Experts of a small language model: vocabulary 8397.
Below are experts of layer 7 (counted from 0) of a mixture-of-experts language model. Rows are named router (the router's row for the expert), up (a neuron's input weights, with its number), down (a neuron's output weights, with its number) and show model dimensions 0-223. Each number is 500 + 40 x the weight over its row's rms, rounded and kept within 0 to 999. Numbers have three digits each.
After each expert's rows: "comes before" lists some tokens at least twice as common just after its tokens as in all text; "comes after" lists some tokens at least twice as common just before its tokens as in all text. This comes from a sample of Wikipedia text that the model never trained on. Tokens count by the router's weight.

# expert 11
router:567560493427519518469544530510493491532468471498472537507517540435566515581452436605546566530446454524503540525493510462464482497440509518496505473493544512534427462495533450505463552496478465481437420589487492425487502464468467484512423444492490581591519546521496551550520507495532460476443495539479420500542491480501553489464491453465431529557438465451513461477527511514523517504431483503430533502547526516453561513499494451518519495407484477478631515508477523507488516496527509492551535586505469456452493561539473452481496486521438479473449542456576522450481525525565479480542473498507443522519486466516455472481475508453495513518523489406566497538459585539565507459436
up1:490507478540486478452544527522496485505450536594525588560453529492550557479475428488470463473533477478527526471542447550429445542475492610507457499429539517503464501522515541477506441516507535498512461498441432473474537515482530478500457528441487509507477502482515480483464576503524557494498548492474464629477477504465414449487468495466474506475442539428520487468461443473472555503507552461460528532453475495423487511520471513483455491465510455544526477529473528508547470539532563489423506567430484494491465480385441542526509506513522509479455480488572485502457460490529510477528459473520547423464461568577564529582506367508528519473518527532456522532471523533508493425580
down1:524545554557464482508552470460501466541521583537481429535509528498524415512488486510509437487518531483519483548480507585433516500436598505584505470514521496613524564468499466491515428449508535504523466501524510491478518516497517476524534515490471473494483582401459561533520500430526532508463425528476501460487495456484513538465568559474560561490465557479518450535435466453474517576495519498491506492548484455534587512406555502410512456469547459527521479465457509527504522568557527552521530523489530527417459450508521488502460476487525516519482540455448505474394476483492531429565443471408489504542480472519442525515402402478485579467496487541485468500489458565479515526489
comes before: "\n", "-", "|", "The", " The", "In"
comes after: " |", "\n", ".", " =", ")", "=="

# expert 24
router:502461492522500581554510449449478483479502488540483506566494498467484476511493493458561516600518480492414446542494509493428547580522502513450553516472471488465522539481523421523501488462467486460520568576512518549455491501525487465455483519486478504437467474466492499511462475528482515428439510544479476479542468499522607471555537413546478514526490518525496540484446509433501500503415515443478505502480438456477445483484489477448562509508461503478549512481476545492450499530468508460460483529558494543503547501492518484435481462440487506550578556493562473552500478520483537489485488461553565468430544480523455500500490497514484492510500494518514503476447480430591521428507
up1:559511540480449448464476557515534450477514488473553468489424517513494543546500409506530372489485445482509504505465507530478535535442490541457477532509521470464509482490499470508524499487557450503477468527490433546523448528548517500473494457456406497521502521514433439528556438484478460495444473485473497460512439509581536570510563525499460492495528451502505506439462484452493539563488482519513578499491410496481519533489567430504514473488504504539498488544529509484538499540599512475613478563480545526574468561532487493420550448484447495458557525553470444531520477481548496448495476473478529472501510527449526524529475487502490442519482529463570417514484481514495501476530
down1:532548508494461459539568520458477597463451494526530510476475460490526401517506441499466464529470477489511475602516489480437494578499471532500535496456484471506456543474533542484531536513505482476527505522458570473491447538498523530448523470476499526513505503517558438459444469529540547611410469479520540544528437478436454491519490534494503494544476501509567504545504552501529490559521559529562475454449478511557446543422501383500546532511505465470503551467499521507507508477576509533502409540474418545552511508519481488500476510533463549481539462527508528508454568519535500540490492480499491454535500583480536551504583431545436462390610502498484498462476521527537477488498
comes before: "\n", " ", " 0", " The", " 1", " He"
comes after: "\n", " ", " 0", " 1", ")", " 2"

# expert 21
router:518462405498408512506440524488514486401456450516537465500523489556550525527511470507536507496567520515499480516550495589484529460488456483446515512480440445403576460524523502562552485468501403465482418498481518530489487440496533473491555478498468496511507509537489469550513535586452492462541502527566459463455448469524545535455520502553543416484512484496498575524450461480538534544489446446435496545492532499452427531536478483528510487536552444492435539466485422452597508596514503429522549492514531570481553558486509469478518503459470481463484502556585504479383498512527467499508518531538546518474507530476502525578512533543547576487566501498476529487469510469437564565558
up1:477557449494412453548454563466495453513547486500424525527481532495518478443473502495542488465477605607464586508490540504435495493478502453525467496542508510552508497581493492579527473496533497485476514464518537513540500483436603512461474496510459497531506547498546536555498480547492518547548461515537524436470544427474481459549512493467508470504466564467532513554461503574458480572483476499455567556480503482461471462473532529539535457496534523472496564486544504474460562518468472445469522484478564510488499479479486446516457463514501496433542518512522579501414459554518465524465516529437531507471470480492476536533496485564466562447541519606460519520485444487479503534545
down1:476508501566510450509576470574622431528503518448499497537502610442523525501503497574518530516467495488576498469432438540528532473539538526486581504528509553556524549515447479487509432558472484393574437447486445541466523449457537517467517483541532494528481493522542498463491507569447417503470469466530533462498494466515418480479452536517535492540524524456516497415525493422470506572441469574505432455500513504493550470574557565509562481529533509497539506486525576453510504484515496499490523476436455435455480516551517443517423602533448542514517526516498484482479542395480488536561514426458498504471514537444506578484479567505536543475534540471471433571533424517519469541539
comes before: " was", " the", " is", " he", " that", " a"
comes after: ".", ",", " that", "s.", " and", " which"

# expert 7
router:553518552517499488525475496444520424551504485537466514532476457512505523485504518508531520403543496436487488528451478482499564481448469562518534566471492583545533494491474467508485461507469522439459420521474475437505535536493502458573505472490478461472519562443547509549508519511558574484512488460488546555505454497514488497535517453524520434486497476588527535532487408499578438504488513507484552514496589499585440450509557540478480508492447368435455421452438451556472562591490583570495512447512501467531486575488488585577468508471530575523503512464549424552483453427508449546566551531509463436525496431510466472502476525437468484529446463497460538486536513555536562481488
up1:473497520533498554627500516535512493510609509437493526513499500566513391528525542498442521472533413487463491551549515535503516572540436468509569473486506521456488521472457487514438497534477496437493394527473516497515541518524541470513505531506466491475464544539470466585426479505473492449453547535473532545489532579513514517455505484443534515448484527531550474570525556562522470518509476464594544424473550510470493452544448536418544529521439454498501513515542474539497497519478491554574482522480531547529597531542457497507489528518454516450533520558554508452489523440568505478506467498498513530568520502529460431499421517454516511516559562421525496593458466447475468425573
down1:494491544445534489428548532511482488579478463470487455460528443490543493483452532510425599518502534539600480466430473544485499515543510516565505540474528469455552541465550502493569511512497481563475464533456566436471387496541508580529601519483552507501480479522500557671443428515471480427516530536547519537473503491428453434552520514458508553486528522510510490522425535439503492490472396459480500466420466549527460455503433450482495501502463477505531507483499499523500560516442514483455460488453522491487505449516489477503521538471501472492476553559492543411449456474477538491465486527470508455470489504473537397495490497483543528501469520441466512532587522522535494462511
comes before: " |", ";", ")", ":", " 0", " 1"
comes after: " |", "|", ";", " 0", " 1", " 6"

# expert 28
router:518518489536456518502542472511513518532496423492516461523489525445515527519448535501518552492577467513491520498435414476452497512506485592471565465501496458490489505507455490438496459495527420496528486533487487545447558441431486435495443470547459480507484538493502495533507439521576467545534502523473505451537500523542513466528568530511529484467445506489459561461475493468545516497484497538396494560524556499521505469524504552548450440570498470458441413481489502486575515513454468439551552506564511493493485505476513555535459556508494504572517486558473494427516429483544500538467539489458531416454531438474417438463499512477449487410473545467495473448501520542545456508438
up1:481484487533501484494555430468517502481518584553521502451496550437468469491526597464543477476493489532479465514399500471497495476453470516589411504520558410467533516442501551564456483475531466546507519561485513483457573457528542461473502526514505529526433503548472530429537542586497509406442505474466497481486509558506534427405526541483469513467501472484502526478490518556459499516500490509482579481520452494492486532446477506572497579483545540503521504487468502556464465507553506532518531477517557553399496538484523454480525554511537461443438478501488509482515559464452521478575522484513514520524508594535460445561530482482531493515510552464587427511480464518451574469467
down1:510491483557468504517481528496555481484434561434543458482428501485533444434482490513571491452485508455472484457481535528517569461537472450487470478501445540496511506477530503523519463557517515518482486486488530488505511487386518552545523483579486510503468523554510513509457568496426499506514556511508477442484532478503590509577478481509442538498509430576477464475486484461499526467509547485476489484526490537480512574497480485408537486535484510504482465474431492551530427490550488451440452532491462524522495525420462493490549503481479468470482589405542439580507570456434525468492492547545492517607534490468518488489545423515520594488544469550482500411508463527402577418494
comes before: " |", ";", "5", "1", "4", "8"
comes after: " |", "|", " in", ":", "8", "9"

# expert 22
router:503592498486535510528447471493518526504458511466542456458465476470496535504466495551487538460518547416473487485416500521532512495509478547461526517533466565516520454485504487470515493559479467550465564478524442460471535461466476477536482499518456479458513497425543509486535550558503459497544528461543484502453450503553542474421492450528617459509421469493578544527447425526486536522491519549498529606508512525465451443523504463451481480499494463545379457495553450568525536503534486493481481469483516550486491600452512487564515462498519488505529551475505409459466533495509493537642483490464490511432504497575493485485460498497542515504449550518473505544502530554508526480583
up1:498567493466510449518522515525520499514478503489500489514483501449496536548468525505488502492527575499426546495533467435509453562514528537495494465473502478433468522552485497443496463535465546588423527406526495469562529481529518563541510436528545518541584527497465581559485515578482475559480533513462467446512486498492552447522434517458486528473535545475502511491482504596496494444505553493444587521527529442534551380499541460481442522491457524403454450529475515534519515574475527486526516448478523524507544541465524504503511520437466496427462480441523540546459522462528530492529494501554449484418440480541519457455500390441578515489511565493567503494473462516537505527529
down1:527465541513495492537489511470524399503482503479392546488519568520480474495462434443516501564477464479493485441538527410542485522523494575513495469540412466529527476539468455540479526442496524548389465509509470507456426480499407507451563448513509462481454512493510414527624477513542553539503545512518435521534502493510526477494462474493484528442518464558495477458488452480477527476450509541555497475456526495523514470490565475546508515475553466528481442442470569522612569539505456471490517549516527444599528556467470559519514499488490504527512458551513481489536519452508437482484487552478462510569536525568436551476454420503515522533471431522499551461459524532469493492573
comes before: " |", ";", ".7", ".8", ".9", ".0"
comes after: " |", "|", ";", " (", "°N", " −"